{
  "router_score": "softmax",
  "balance_bias": true,
  "lr": 0.00214,
  "beta2": 0.95,
  "steps": 8759
}
Below are experts of layer 8 (counted from 0) of a mixture-of-experts language model. Rows are named router (the router's row for the expert), up (a neuron's input weights, with its number), down (a neuron's output weights, with its number) and show model dimensions 64-127. Each number is 500 + 50 x the weight over its row's rms, rounded and kept within 0 to 999. Numbers have three digits each.
Before each expert's rows: "raises" lists some tokens whose logits its average output raises strongly, later layers aside; "gets" lists some tokens that make up at least twice as much of what it gets as of all text. This comes from a sample of Wikipedia text that the model never trained on. Tokens count by the router's weight.

# expert 1
raises: "\n", "-", "|", " and", "The", "=="
gets: "\n", "|", "-", "==", "===", " "
router:495482487454565426472551434541510505490455464608481551508469575556491553493497462509559507474513550493584525426521527446518411449545454399384525586589447557543521469447460567513585527457482482
up99:438569593466472543460410522374477563572505533493457491548490532518469470451448494518540484390484590452486576451464500456443473621480554541511492582485548568518503451432456477446464512447465383
down99:506555563652465454534550547594508454473542497474510506535566510567492430386545490460439467497513498530487457520458485415469548478457446450458556519533534521545517657541426423473501594451498444
up100:500556553535618458432509518487481505458501439478628591527511469514444470487515380511452498492535520409451438528503545430530536407531445473460440509527513538449477443538548651476483410444504462
down100:500446429503445557463440439522472506523456434481516497482415516503561562506504494464566401502457493433529523457527483471544464454470524515459639480517470500509471427379407411573516517551458449
up101:467575469549537561518424571485545520453579431492438522557480556497421480507486480535404551458501567408531498519470500497496522501535527544543480523470529616427609510537502492511417510473492469
down101:487462332465473562524429463536532485468577441511508520465492470527532444505569547495513560464484650411565461547442415482510472471463415523511588567484479493530497465513512518557522505415471482
up102:473550563523485473417477419527484508490431485542572347509518518493512532400508504580469489442488563408445613430565598482469512476512536472561564442429544525443511520477446502519499528492510498
down102:514525438487544452415466467440605524499433580584418546435513534450531556503582466572526473413457490566492535549409413575548519402538465524454490445444471491433468512597513474570505581468544432
up103:472477505606500513490422445510532511510446479470487568465389521517476546545640478506494504566493620464555441562517522386530488575523465453499443498548440584472544525425487463518510538421463617
down103:454446554490555467489491468415599577577512527564443572470379529535495486548490493513516467502517457480572474501537451507508510537424479478527420517612474528460547486453542543415511542475515553
up104:571511482513500562524534536534492479558550474502510566592498519459471499531539473566503494428487441526538512489544593560552450586590532546500490571560501494522524495488487505430547572453494466
down104:494572368501466558507459646465486498498520471519633583542509425571490486610544529537508497464515544536521565406562485610500421478496537566448444561401547511504484422539520528431530494533543498
up105:591516511511560458538533566531494459478568443490534496485547506450441617537572465447423424500532501459407522439558568534436450504521489489414532454527529571421539529655502562519540551544515511
down105:450456543552594491514485477483559557481535346595494491537502584510547495503492671576500435613544510508517470498539464631423549512562530532465549462479409510526492409505478539527504471525574450
up106:457487421480495428418513541502479461516531482524509434514461584513462455446452438569444477473395516479502423498430485610434554612491526544433486558531573480576436420506560509539591490446431472
down106:563457406527527475605585506528542512523460525439496479478449523532546567519468465547507493505489514543513551497531493435546561462412414477546588451480508597463518517510520571480522547481604528
up107:598556446472513448567528620535527527614601511426515546517459556496409574442467457529500435534418541505492465482535502538446540489562522567479511520575506537475492565483416465535509549585416426
down107:566470508573475593453418454479425518530517595391413454560480493467485551457455517458490541503556507486501594569411439525551473524507492604569572434450410489551510600530427480519543495498450509
up108:483460553533564452465525500532519508566454485454475381487451399551495479469476479527372542484560517450508491477531502517553462517445503500460490556544471505513492468366487556578586452545508459
down108:506458484427468452521365465542512553519490468470476474505474532459441444423518630477452543431553530481453538536443468406499585523541534476478456573557501537476549482503436575447567454409533589
up109:499421486521486529496466441487526540388438495511567508457545485480484446478496525480502510478485536439500531494561474545484554467477527428594482536494484551526483517496488488512413535497543469
down109:581497454538511452496469455521527439541494537537461485560427417512448552536481600414521497482516483426502480474509500455517496529575555477497521453495396547549442503533558424499468538467496423
up110:454563485629621483513442517434489443548542500425447465445536555476487562539492480585456404419458543518428544438489486537477486534592485522390527460561532477572468434455509470562500428552485540
down110:462589520633489584433402578473575529477521501564450510486582477476524495521455635481489442480479579553433487559536570496388428541487498483430538465537460430499483424469525495503512522477533474
up111:540445518445444465476518525549496529434525510540493458449488562426540518464478483495537541555538497483537416475568613449483589528557482549423532483564522552486513505469557508677466530564526510
down111:461496440519496517508560572527433442428488441386424610527451475511487488525495384467513476625445448520560488435526570521534357530530508593498428533506510516426573458514451438558518419478571520
up112:516627526513509456504479479507427525549480543491521450551450497575415535446557471538395487481511564434533502501556561485388497481509454514546496504601458455520519541545561527498638513474477469
down112:475425519532443436454645512493511508466494558479463509523491449521526448539574479514475513496485367402568442548446468408396482467487427570585504561524468431413515517515510443531419518457525499
up113:542500529492511462486482455441438488435504522527525514523547439503558531504496465515481518448541593501491507516487548528455486548474535445581550457523574539521418411391623478500548533587516439
down113:400501549489419496469530546571615497501553498501512512529523523567609436437476449411593460440520525493511558435541522478428527459549489539521493450499541577485473482473457497478465538540419462
up114:465520531449528436444505477567519484477558488442522458420591521424446530534437473446447572411508567610444532416519463439469559536475503447465508520595517580571526510483543496527428564598483428
down114:497482505533520533588564552451488404477422453452404606453540447416477669483523504537577527504501520532495555401432420573423516437384533463434483488484519531608430509493484556499576543552495458
up115:468573553533559480504500554402482522525562491551555452569454619390532626491469474426568461510483494522456510504503485556430496567466479542457529520463471452514543418456514533505470500443433464
down115:419483447514463407469523479478509571460509505548434431507456505544496469431512545571559528510520527509484516500473471437484427540450442509491430439587528562467554647518476448528442482439647454
up116:538497509593510528475526411558573459506471545366477498493534480421527517498464456483539530439527525477548471459587439463506490417474536516542476565447527569527456579455464563617566457533530502
down116:565490433553526477501537518554529472449454567441502422495516531460593527514533409485500499567437572519575504487457422425553539486519641512492547501455597448457477544516460425431557457540549549
up117:445535568490439417589469543530488478466519474493461399512485492471510521449468481468532497492485478464506536487425589439502492426526574587565462498534444415455484524531518501465461478560546444
down117:517473570545471482466561500539493509527466591436484528528489535549612483544511360477424425648529423557495487459435575396522485560381441491499521429499570431528507543416501429488554502502490433
up118:507600522556515468524483497415517613501490477463473435485552494512435502521476538476518516486595556499448485423483489473401464592600456575463435591461485568485588544417557573568429513468484431
down118:481524484515501423433494410581557457503485431459505496472509513479504519472424705549566399448596503502456460516468543489567426562468377475469532547489405437521567603486477457403523531448597446
up119:483469513524570515488527559491508493475463428467559517513506430451476449441530492491552500492420488506532478444490501574539549561407550481469526497564464487414482551444496540602616432447489528
down119:591521511496481537446543486428542510491461543429523488492537514559407451491481396434507450461470570513510434399517504446487491473486415504453550502520447477522508507550522543416626451516544386
up120:508455613548508411457516417431542559526510519502531565386594473530445545510487471506491560506510488527486494465486495590548516595529536469433504413504450465517475526577508442559493476493438517
down120:514568476513457527490541501592491545591521460464501365591536507416471464481519470561623536437513471444488481490511503572529606537505470564469579441436510548501453424491445442550504545549484509
up121:578442483543498538467461558437520456517484537533540536474501525544473476510542459451324468532540487505482458576553525484457429584538482512399508520512514575624514520465509539580500542523441508
down121:540585481439634623505519534482383543489386517511550503479423527453570521566459428515578481574599454445500546566470472497446479466554566369466414429537494552512541446520488493443505504473407473
up122:468495472539517538451487553474510574464441494382546500555509567509559568471439496564477505538514570484508508513526500590541584520603449429494560437521494466475500454472507467544426490513490489
down122:491584428397572479472522524492468535557447496437450397571424550538450557500445436476520538417522493431442445507529580516539546466509493491525535502505592521465508504478421444504469500492506462
up123:457545563524570507495435455534547453491542459417588511534418555481488555464471502524502412576490423442479474450562396377499517499487494491471536496486510536472512501451551427487525562566534514
down123:581385587480509442485439550440489537503407507596413585522570532499497470486487428448564546496587488463434551520515526508479504579547488431445507468478491441510483515572607438491463546546505493
up124:457520605484522510544476489490523491464489493575460529465444497577439516403543492523457471462494457452386578435515607432442515561461561551487509520464494573490425544538505461476557595497482446
down124:497487491428503439464536551484602430550526464490493493466490564456559542488449403500535528518556417475527566404527580473495570602452495457507599514470480483549488495444500529501553538491496478
up125:525441596479434484539511437558514566445502515560541490592524565523449477485414465464473442319551489472577491514547564474433497409520458521571468464524489512495438560357564538491452544559522520
down125:408613496578577522532424520482497528559489450430471483571438488423557538470484611552508493378501488529501487462560526420428409461519537495537550444477512451433502479490480479558510537525571441
up126:463602484506482444600492530389537524428596507559595475517499586560473508443406504468410486416497553456494446531525509569481541522564506441579437525412522454439565505499579552478562573467570446
down126:527452427426482568506566426557459446463513525500517460499566430471581541470514570479526510493561506527550481572514506466481434458527441498434528542384523414452501504556549483496424479470608538
up127:502552489459486525475453469561457493526440524386532535478451508530485577549544459539487462576534463594448475538469484436563471512488461443489559499521554502567522485516519487453467437594481445
down127:476426523523482526517512523516513514527510415542540437445541484519565422435502399445514575540452408515507415462432521517492538494527534459547494564452467543446526477563484471444449448527536510
up128:481473551534434454450548501441494470593558434317515492482580458473527468434459475474546461433518495518497523493474548480543484517579554534524505569491447494522503519553520562426464449595519480
down128:578492512485450615510530492607457402618582480527517565479570517528474556443520405498521428403530408447477365511472596507570570553494514590565414507466490429535513509481431520461471466503457502
up129:592517506462479480628453443508478501435511512543622410513385623597484495480441471543536450563565529522517517472570470540501489502591480486544408479458533509540509477502498461470485554521451519
down129:589467498588487524546561462543562458447540445368497461473479449494529572581461543551608439537458468560484472497539574516512563505512435499464569535487421542420486521504612511523504508557579493
up130:496565470516562443400558515528477492363614508468471512572477544523502434508503502584451527433527517448499478494591488451395574525563495549419511458533417648571583527575614573548529566549548462
down130:518591513485439537503488517504514466507488496475494594504465464572444541601430470513567506434489484492507547611537547542506456478452530588417508541461504508592471455532470526586408498475548405
up131:515431475501507501512540487517568466502441430506523506455386458580569554552478458551514483536513481525514446459519502537502528440430482493481454512588537509536462635362495588482457489513549440
down131:504440496525507591563487508549500507441455535522408440533530493417431501436425477549454402486387498478563493514478541561438490590558570507469488519477548483526526537424506500569424490489508461
up132:445550483526538503492508507487524466590484484556487490533473500475393540459473479578544478522456441586456554395551588546419524522506627572514528448509573476513513507540554524524521521458551521
down132:478446511488583538500548494512429511537454505467441584479546500506566447493441547586432545543546427493496466554541506457570485642530562510495536552480512519511424545481534606374530472475552570
up133:478607515470468633441502435467520559536571451542500498414455427595444488489437506553502544476396576525471479518501459503469479427582512507543505498414490447466397522439515442467527494501596558
down133:453502541498458474402453394522493599408460431526490531480523439429611499527490469496392525552486473474564602495496522465505490653472503579530468513494500458456464588543391562472459528488547535
up134:520482693513551596417502483418516528553591527565434527496470520488509545498464491446483460570501477539475471463468527467472533549491537469546525485533417479399489508493542585487477499407566498
down134:421460461458538502527530417513487492451508518589501492491473583493511454392469693476543484522491513480549436494580515490483478482476525470456416418558503508478508465517476518493476475419613454
up135:468501482603563517428430440591497552552415521513544496401479566522466592499517420530527545489397556527550466545554482481458516421491448482472408541499536530426485478488576411506455554492520565
down135:418591445538522521447539518561533525561493421526527494474607539530488577499619533461569467514535581465484473432564496444435391535439512472429499538603510508503510486479463514511578542454480547
up136:541559558528423491454608543500502417568452513536552418503539591482539486468556471416497469472540571468492510524516526501482510519506531448414446556557430522485481507418520571623537524538513550
down136:500535506442578516499587513539479526550509440479484550518510451534368543507549527503492401448453558521486496491467484485502457519428651459488436504428490468453489489560391517530501488469449518
up137:535514578571557531498442468461584523500505542490540533578456501511532548565502430450482557475492483483475525478554582474560569498462531495552553513444577689560458480414506520556497511492523418
down137:493508504510590608566373524460503533415487445399472615557448498408521485522435560450475580469574492405567474461459476476528484495467468549445513621509527533514429537404567472439475460512491475
up138:516412529499464536530560500499601564477490480490523545488459518503544510458574458456486625434424543565391486612556527506489515570483433537361485452398540487660485515449513449517531504576424404
down138:521491500406574501549434558525446401489558491615486472494477527497497430574454546497476593500531592513453500474510492422353600535431568442395460525472585423505506560529483545528487528467437563
up139:492421554483497425462546454516544414446503459466543461470467486489442499530556459533469477526531509507447510442570447545497488510535506457659493582408481444487507573447573569542534444461583460
down139:384508525465474444526494475545561559509560527467543477528471548505512356538436489418397445507477529484560527487563511567500538462422488487475448492504438567451453524470415478488450544449500500
up140:496501506556578455496483418490442446480522524473532417455514549454501524528517495429473440543496563471471563473512565528403502517465523581503366461507460550512534567561551560564560493496578492
down140:443383569563483544458477525478556527397529526527518486498444592519488575586519704506568400536567469532459510541521598605547510464571477513430442508480469501513513494457482480454477538488601481
up141:556524545512385417531546485481461454545438448484591490475501545462535446576507458511445462492457516452525502510467502560543530558551485445479490455551406520634475459501518619540430479599478467
down141:489507443552506513483447469509477441489500551526452509531446513523540467412444455579481500450534478459490502490469558510531567515438495474432566493487516479586473570422433503510476506494425450
up142:563527522575553550393418396519481481456468499493455509521451468465481495552494478512469454532479457554575476538538455441548426431494439550503432538564543486427559483472489481437411506480538567
down142:520545443422381483514519613570547556541549515479479575415586501476524441490532504485505500473445578471401477481426505499405482550445548451496537492525543553521436494488525527503566457520509480
up143:502476445475472435485473378496437510478488378490507513470461423491496472439437464538507479417469602558509428446485491461480587458467518481437371452500497575486423477499541682480540498507542516
down143:605491533499556534405367376553519533474449582531515484492451488453581498483469494527606429518489530497468637512462481412440538538454537578495472487417497532483450465466464478499570450404459419
up144:555527500544559463387477543515510545550420478499573437429532468548455571537492472495466538483431453458547447421554401423559440502501447494590552487538505599428471522533528556546519586511541500
down144:466482401446539390507486479541556407573550536407485462501435474498496498504415537461527472537492543487515495561481504521466430484440416503458508516501455462577549577529566499452471455499584417
up145:529421557513493488515499490502556610504466477470431377445486513512467495493452523496487553449582575461455555480562513510517476461489449447569434501626425567448495507402498474454528501426500389
down145:507491539483420456436422536565462520580529490475475559543440529488571502492527406552435442525403494465442491475520458488617476478544455524574500482428529554538508505557575510547456440572504502
up146:503537454465495506534461475513490581483557508472536440504504465537509525587516497633366498462505509558525536470438407551488486580510603427534486506431523479411503551489516510493590482422560420
down146:588478452478501563488563578525578613510479535538511566476560447534530486474514473490526496557622445494497574510525447480463521520460476449487493498512548447501571437581591507456518498486526557
up147:601445502524520436459538477466482470454500511465469452554438462481496491564481485486488444532501514535515498413549493538541514529575431623517523543495514507526547484534525548624515469542610561
down147:529519424503470497501476484492494494435508489432489458521489464418508497498477498505492326474529482475483511532503479473573518481444544458457519398457573567467462425510469615464429424422417469
up148:479467479447608434498536482472570477530519504572439463555511460476539493445588464464500488637470417454475544565522561516463548607547604568508395567594475488572548551583441545545386452500483578
down148:445610549536499598489498532470467463425567432553489519449543457509416581493437539478491527547466572482557482572479480532474525443405436448541566507501471631538518519519502559489448544428559519
up149:601423544544450385488395581511546466427447434569459483427435541601514508547431448486564505472494584476564441431537618548531513560522504514597475529520583444481454441515468518479534486505472501
down149:466486475480497446503481424464512494558402495537553469519479473513581444572456430488548594462554497466483424479543533515510443526546452451524591448431535533494486486578448504573533544540404487
up150:509422547448495492398524502401437494635504485447511386473506518475491562429523474518526403486517470576418459476510560545471461428499482473514520488477458470475507501519556413550523562514567476
down150:569470370533510552498654463421504513481466497484457466550539516450458524429522469484469510402503438425531437522534544513515512517560454528478518523399506442593485502514529465486423351481619508
up151:557502536470470492514529613448555527474491478536505494356494564452492456528528430517399448528542477574439535564555512485491501449540510520478549460456490570447563429450517392506543398472503522
down151:474560475519432595422480526434472480416542577440561439547487520478456461411442482540546552531566500577539500549503502495431534555520583455565497457443519526468463422474394403499486420423494465
up152:498469561503505514517487413476488492362561524540553362588460597509499515430463540515490474524501554466422526517514564478481504479446586450633497563475518611491456535374551566476477528506597452
down152:417529495536560493539519493538520442511465458444540432528488528487473520399527744557550503498517443547526468546481580524507494529487523502427556414471556505546497478526495487573485555465564421
up153:492522480460511535507541411503513488562538486525466568536526511576504494373510508450481547504483463594531426468533540466527465523459589456376431469497431571471500473437505549552495441557505447
down153:471604527499563557550563604516482395524454560496459419475599523484508473444554334511490449537495479488439463486569488543487526453534358488515458542496527490511543532386396503439509514519413472
up154:518449507500527484442424521468537523520457529433470451489483620575523561433472452515493549469471457444487415555540532500545522446547496513570453503512451542477529619450500501548575430525563568
down154:561401459475454436540490456489528463546470540486476533495442488449629415565479387492493418602501488543618465546515569489570417445491589525564470446535499583550445490554498489428567523453518465
up155:565468532475432512546592450550483543467536414496537517499475430542514543576511491538504480538371622461535528498519523449495477536493585515530491461663440570500442533536514586505510432517463526
down155:478470547485505632486467491546427556529531571523493452449533437505517469479539628526587614431504528383569534515449475538472401529575584516551543469489566488541537504521437575442469595543403523
up156:484489552436462455475526449541519574536395451458481459464529477526398528522413524539449542467378599520475542446598464472469510524567506514567442538480486595477448495458487551554533393509445522
down156:548435437379473485501508500504464480495548528553456519490564598469585590511495456552485479500595580524430573558561509504567500477517528475495553481526554508603513510545411531524441498537472478
up157:537497515443501403474491361514493482493524407500493501484556492432479569430498523470491512527499423500388537452546598546502520441562594480458508509607513497466465536459477589581564427439525480
down157:519637449554454509520474502532418593523552481515504416461523489419514489538487601426522489436414510555470562522425542529514379509496490432536563561429501383523440507505520580510553627441550528
up158:494445487485456505545542517540496578509607437507470486457523503511468508497485517459475517476514397473498545456546578443445603420520541495533565458547478537513529530572573514615509432463451449
down158:538600375499530581532496431545479496557470579446497473415430487478591483445488651461518501427488551502476395514453484443493527416479472513472556551540443494515516521504604480515498535442471506
up159:582583520558435537576456583482471474537483474500426473536506509574488502484454503472562603496555509442501421528507452511450516469530547564409483519583474502509481494488657474466592430428546469
down159:536489543477498515480471537561537458460547515452500552516446388524512479541509378477489490619556497529409482572433508418535505502377447471461477638483463480521500475481559532522508369503389492
up160:574512461606486453530504520481478545440481476441440402518462531516510560398545515541512583460576529595477630426496496454473459588445566499448487485502478553541503492376561587492496524463506394
down160:463550536483482353482499466525427618482498500464573458471424551415429488463466645491411511447521579464590497571620566526491389585539613550516471554508486467550465495441469483512508505429454508
up161:448467512478390469407520449498494469474515437361508508519509463569410448536500430543461533491557574493478474536602536453476484494600445438427449518432490446473630518541452545464566488542470436
down161:394503533419474570518445405461537599419505618457574458538556465572466427488483565484454520553483504587471432524515610581484535500522479444423494523522413466495494470527540468489460504491491527
up162:533515488485532616464508452596550540521508533460510448498502529475443600486483465595466522505494511534532543545563429512463443504439523406509378477540508564465433553540537474568486641505476503
down162:425592579478557508443420399485477551541459519529491386524452498564455503543419649403465500497546460529528540378505541536576579524532495484555526479494487534461490471507486682448513596497492513
up163:443515512503444470473432494577507557480440569406507438558438519582411543435475448580585510506525471538569502457585541440543478588488498470489446537506521432562542549391492541510467579403475422
down163:496526371516400482484485522513568507481517451475491490509451485522441608510529450519507526518486446452476497505468433534456491457470523541514449503432561534564422560545531529575521412358480455
up164:543497486548459460473477507506490493376582465481650458504433475559571513467433515460505503505478509547509497570519580513502563469461516689454455410461540510433530547544661546493499516564419469
down164:544507540404467589500573460484516589482534495450501524484386531461529548577416501506410547540655472479525445507538447477452613506509558568500473525510531412508533542533479589507465418456475572
up165:466439476513569451507515488455505548465428478617578466545409533491543489481470415460376439514554646443564474525569376510393545512403523451633450477492482579469514578503515469485508530573575524
down165:481536558460564589451588418525506459520493542531473510560514456532497524518421616505416625522541522387475459500511470540516476512542451495502482556483473535510484612537502514512409507536534585
up166:416556567629532498489449576510555494498541482440457504523514478543516481429534477471488533465474359597423517491514565513466526491469518464506537519536449596587492558474509486504594461473436454
down166:619452480640467423541434504517525480495488535529467354430587517509427470600451583498451406349484435474505461477554474467427507531489447543422480467496445527482464481495496517339479459482509497
up167:516501481467459399487417528473485597512554480426522579455488519519452520556539461463475464531502497454540585559442556562490502395543468506457490416474516479427544514496556507525578468519419482
down167:530526537470451459481486541506486430506554409516366562493520477518505516436556495434575471496488519476462454522412532532554475354498533501536502534592481488485448535455443432466509535517447563
up168:503488540556573616421526506466491498461570505600455422482507501540476542427486515506516459494444552409484537451440571546415533488484595587528485515470604554573595524518529560524549497405549517
down168:452560507555509498580538458557510464475499534572484487479449490497527470503522828503638476509536475466494564527483517553507486479534472484493500510451536556472538495484494505592496523421553517
up169:479487536541426429427514497409539577562572526462569505509453522487491566527534501483520487431417567481425490561524532505479512513485457603423523447491604391499446461524487530570446507539462407
down169:507486480515452448541544439454555561457569567510477468520454539406558570590477367426577520441453527527455531490518530394511504503499362489388530411534491411539546534418559586507583525436515450
up170:462490494487490534532382576404514492457496510533480487533596570397534440419504492535458521490446537585532441495492574402463535514546551459442508504563513565441469587493462562470452541529393491
down170:504500490471463455495450540456420510469558487568583507494631497450449420451478490525598597488499506542592406536447564552510513560558497457543466515521486499464459449542508459429489479469606534
up171:500590568525485523504512478579549495537510462553492492548401511566507613538529501565490394515429443626546541374553471506453506542582549520517410465583537487519477489520532557466505479465496493
down171:536436515417563507491461598574521544561477566534529620524483434546531560451535569559567566544574440561465597456521417501435461465487511365484482415518541411418519550614504489444497506436466538
up172:515609554539480562551499511447540528552490441393532465550467475458426483497489468498484449415386478545515532489490505399479494548412480504574509552531555475555520473510415529506579451488396525
down172:408430526455502553517567592566433545438539559458533585482481483529562493483493504521541483457514429530501556574564535518467402536489440540502554533534451465474562513539443515469588544376476472
up173:481462496546511469588452545452488438540484501500502522569381466454514525541463530415563513436477454484484526405504500528474497594527490541533535471591563594378514453535544559484475445511509562
down173:454551614482617381501451534528464535465464413442520466426479458536524528465434511390499483421404547488457492465445501533549530557504470501546481491495510560471552465457568526549449481522558533
up174:444567547520480519446380449488608490504473503364500554479543463543510497496553409532491528500540526500507501537560469524436581356490558556575530488517519417479453551530484492535456455580488411
down174:475535616549517574536407472556441501476455480527566480569560485417528497503561510525585465501580501582441497521530522548534553526515480516414547524455526600465532533517620471446518497546459423
up175:531415497528584524556528463406513577452490518544435524430475532445440555416490473475512540527576533481519519423545411400496441445402438467578484501500563576468531474586482500479479550523554551
down175:456612522563532444414548437403436512448570482501565443519494498536500628515567485564544480417494550613553516528488557544428534538523427482564528587485468532558439534482524409591530540511604518
up176:507624595570545579573524599553621547453449502432492468529435582546407474452496452432456527498463566535482467527470484513514463406477475405469484506510527571537528555579577455617540529494488573
down176:545448378436493528591416459433468483584434491376527457494458441519532507528523570509529442453474485520510463487519430505555459515471479606510483485572506574526489481441461411491459465393557489
up177:589562514573498538502435508393523473483517485444464571511492480422528477535559530523534525538573509481451523483524434427499466564413451530459439495482527484534492558570487599457543474499527427
down177:445477488521480443450517511485543470582502513554507491516537466540478506586489623493446530485471549563531437513507504432428364472518436586560567574428397476478551485415530456511534487479571575
up178:586489613495491489552541509527604545480511527382503487570552473537474516467521461519503444489602504475476506464539572534407478410440475415508569445473483465467478496504558597547534552524572465
down178:527521586461517530547484483506527446466538436520319510459469556408583539471491357551470467524404454563480429562480528536488518517459489476539573521554468492569503551556505479500556489500482398
up179:488498544501546511515474415507467547453532432518514551480555557494473498402433491400467486568501575534499465545477482501558476465513561447493463511677426448459567574510507582502523488467470431
down179:526401523491416496611580526504570589531439537569529552506625458534437531510491543510515482572570513483415509459447497529394506477523522527542512541551435518501589504568469541463510441522436549
up180:567531498429412451469475477473581465532475439480522430541457506542472478448506432549530549420522461611527514454565492466561541487463387500503380515470470524498517457403513526564510531524570470
down180:527423521530474541489534464546489393512533544439392482473422373578533458555533510553557503471472541522466554497486477438533504472465482519479500534476446519462531549508506555569567415504635495
up181:531439489560454510555531440523512585420448568428532550468505557527463593461581480499515451500490488556409527573564506505486466464563396444475483542549457442546598564552575569452460486487500522
down181:538594529617326502462478496515570513548498406407458447514450566455596502515376565434529520490491568460500478543449477515498456507573529503452547579456476490626525551532443472501490514492465534
up182:529411494424491419399423422498490562414485533610555514583491559492468507506404451518467574479520466538532468494486518495509573437547562449466506447521533507542485549411542450603464410533622484
down182:475477493504451566478518415518578553519506481577397480511566449500543583569591530424504526564558519450483435495449531504495497435549479481590495440553604471553478545481473538489467519461527492
up183:528545548447504667517517522522519612508506461591556489510465482444486497485498465542536466414529579472488435554550608469450572425521497482439594435509553600538519554435527501530519543557440452
down183:526507587449441522547417605559526448595446474460502535528520555511489515568438449530519540436577424565484449426483538497510467483556534521560470572517481439514471475455489432491543490516424479
up184:456388565557610508527543451540488570495444537539478474494563582529522478482534480615454584549390579497516532545552504532415498549620587549501499494531433512468527530499562502499493457504569458
down184:562456490523429560493576585462507481505433589492490607445480532515474495546460559496566548506489511459539562678475439493479455540456421482488488581483523472447466520515464470398518454523493551
up185:439524492521485503461534495551460474474479495483559492494409459525479555520491522590585576412431441559507449627484607552529487527543563522455493567462445463484625527423485583523413541434581560
down185:525502537532418507469477435550486559521524528490416423494485448497511379474574590469478565488581475477513511447462455534525485546481548420506445486565595426439480513486587529500549485495470458
up186:559551527543506559551408413430497553504501420481501391441449573516449464440479498475487515563432532480531482477531461476529502533509480507470357527537438550392492492492489552455543517496440485
down186:509546382562441446540492535518517501528535480440402535570468457510477527515507426498440509528391552509443560512517461432472531419372452432471503544407530490487552517553440508490460492486506558
up187:499481512502419519433361542490512517440475509470493545474497478547451625473593456525444470412552481523475469602474485461518483468473462354521534391537445571491460454459519544524523539545522494
down187:530470528477504459485548459463484480539574580477522533516502435478432508502570414418531466562401563533523513487481469545585530439525490612534413485577437452553590484428533445555491412430480415
up188:455508535610573460463501542537555498537442416505499583520443596524417495544495486597496441461498572508537511456531604437415485580515473481508447608486517570573476455411522445513463529510505486
down188:521454493536578533444543372480596444503399508489543510515577519484538459500656544477559477480649429486564464520560591484467497492493516486488499495576494440438546500484518533580544482474625477
up189:617469483523511510426537428477511534424583524542538479506553621466367545534548455457480505566568490563480494489546542569481479506537502472511429529486523566412482603410503494487438511471501465
down189:479393571529524557599559501534468414414429378467471517450441499501557565581446515485469449500480444500500452548482529560517441464422405503469602463525536509510454520491591486526493437541405508
up190:514577520539465554446485505501545497480602504543473541491523485514514460603547410586521554478478528509523535497628480527512486567532538530514490583558525413600522511580491493451558498439435489
down190:509505484497381474370506553537580527471584442540404540557505462508467476588447490521443511406506481477553511524502477507459460440449528457464426503465428524543484567576561552549547512513632510
up191:447469478572452550484487438600490528402514508457552526431492448546488514544518536477518516535495483525517515538540480484480573494497465592432493476503627552563493496401533527440539548484570437
down191:512508503568476522480454473462545476527506509531522537489512444483613448543468464434524482417497446513567506435616446518509550510459434574588517508584400547608518599529545502494441562450406495
up192:494470469465508480534486528509518421438610570522553486491467501514396523479523447534486479481560478465481447491403476535488488451427513491401384453567622519523573553512418514583526537490539516
down192:519479608528473378499496545570491488456563516468428454504534529532434532510551570572516496526466632495425568563404465575560477564535476523510567516533517544501423568466465582544495490525470529
up193:585500524542525534513420527558488501533497511482567491496518563482500430567471476479461533522502466454453534508458492481480584409476432463505498446595546418489488482554531417517452504410492515
down193:631483459489515574502523515559544465475458577457470569478513465410540395468553586489546494559592453450468565504498482527510522469449448444503479514491481412510555421599466526434546448497420473
up194:520446528520506446451498470420472564430608430430577497558473466490461513454505470577551572518410458503517499527493541445527455482506528522444499469574522643532443578524404465534456579488543542
down194:524600435559426473525477507597472515618548553515606526538472445630590452482532453493452467516531491485550412466471461483432344548498483406474426410518450537479473543583506371541449443433576480
up195:530485502539444509500500476439467508553500472470571494515452516444394510514482514571496520443456460544416548489380570435558529513476507493443545542459524544520560535530421485521559542634553565
down195:575436479483456429565507477490426460497458508478571462531453571498492512494441375493456518558547494508464392479572381465583481545386475501456511532521432450520526411552454370422562428508517463
up196:447539483417458419434441470359553507526518421470455437432529569538494563444536493441481543428474426556568475542488507599491588454534515479468497501511575531504528531399578470463457534566521526
down196:495562461448545497426454519536535559435491476478538525490460423579618443521518558437437594524456520416489400448542476542587541485503446547491410441490431449514534483557586500492504503526418463
up197:507503578480445503476442582476465532562508354492534544435462515441510470521429501536506562563514580503507486503452484455387498482484451574456561444527562430455493490447543498521410488664596376
down197:389488468538494520477516544438551489526489442485492451441483559462463615575517485488495486468350580528627507496507589469462548500517394483457525527510452404621471589464511430543510529502583420
up198:493534499484448501571437639415480499483467464506555443511389550546457492476464435515511466520553499535568488542477530502569543340482489524499460482590488520582476567533542551468456503545520442
down198:558481461602492565459486547476475503551539557495491619522554418470479482424461382492506499531474558505462471489517385543512511514406571521543566500543506542457537487562497567484490559555472410
up199:605549492481444449538457470477494459470572506543480514449446571527474551497577402567521484490464417406509449493577423516448472515532567436458492483522545480507544533523542476563464488505469572
down199:570471529373501473489566579498392564625523546446431477476509569561447494588498467593558484481558549482520485469470488511497602515617500522554534463470487435584476519562503529597420478582536530
up200:592457549474379425495586480446497497398482544511485479534493451541489442493448492646485639504529523506584549567425494465484451492511546507463447449563461477448490609533513519468484544472509523
down200:444504462487614516477441458443500425489506457478535457458555502529431541410497589404552504517477579503492526469522549549486583543535562606439493437477501502532520518506605568513493513490508490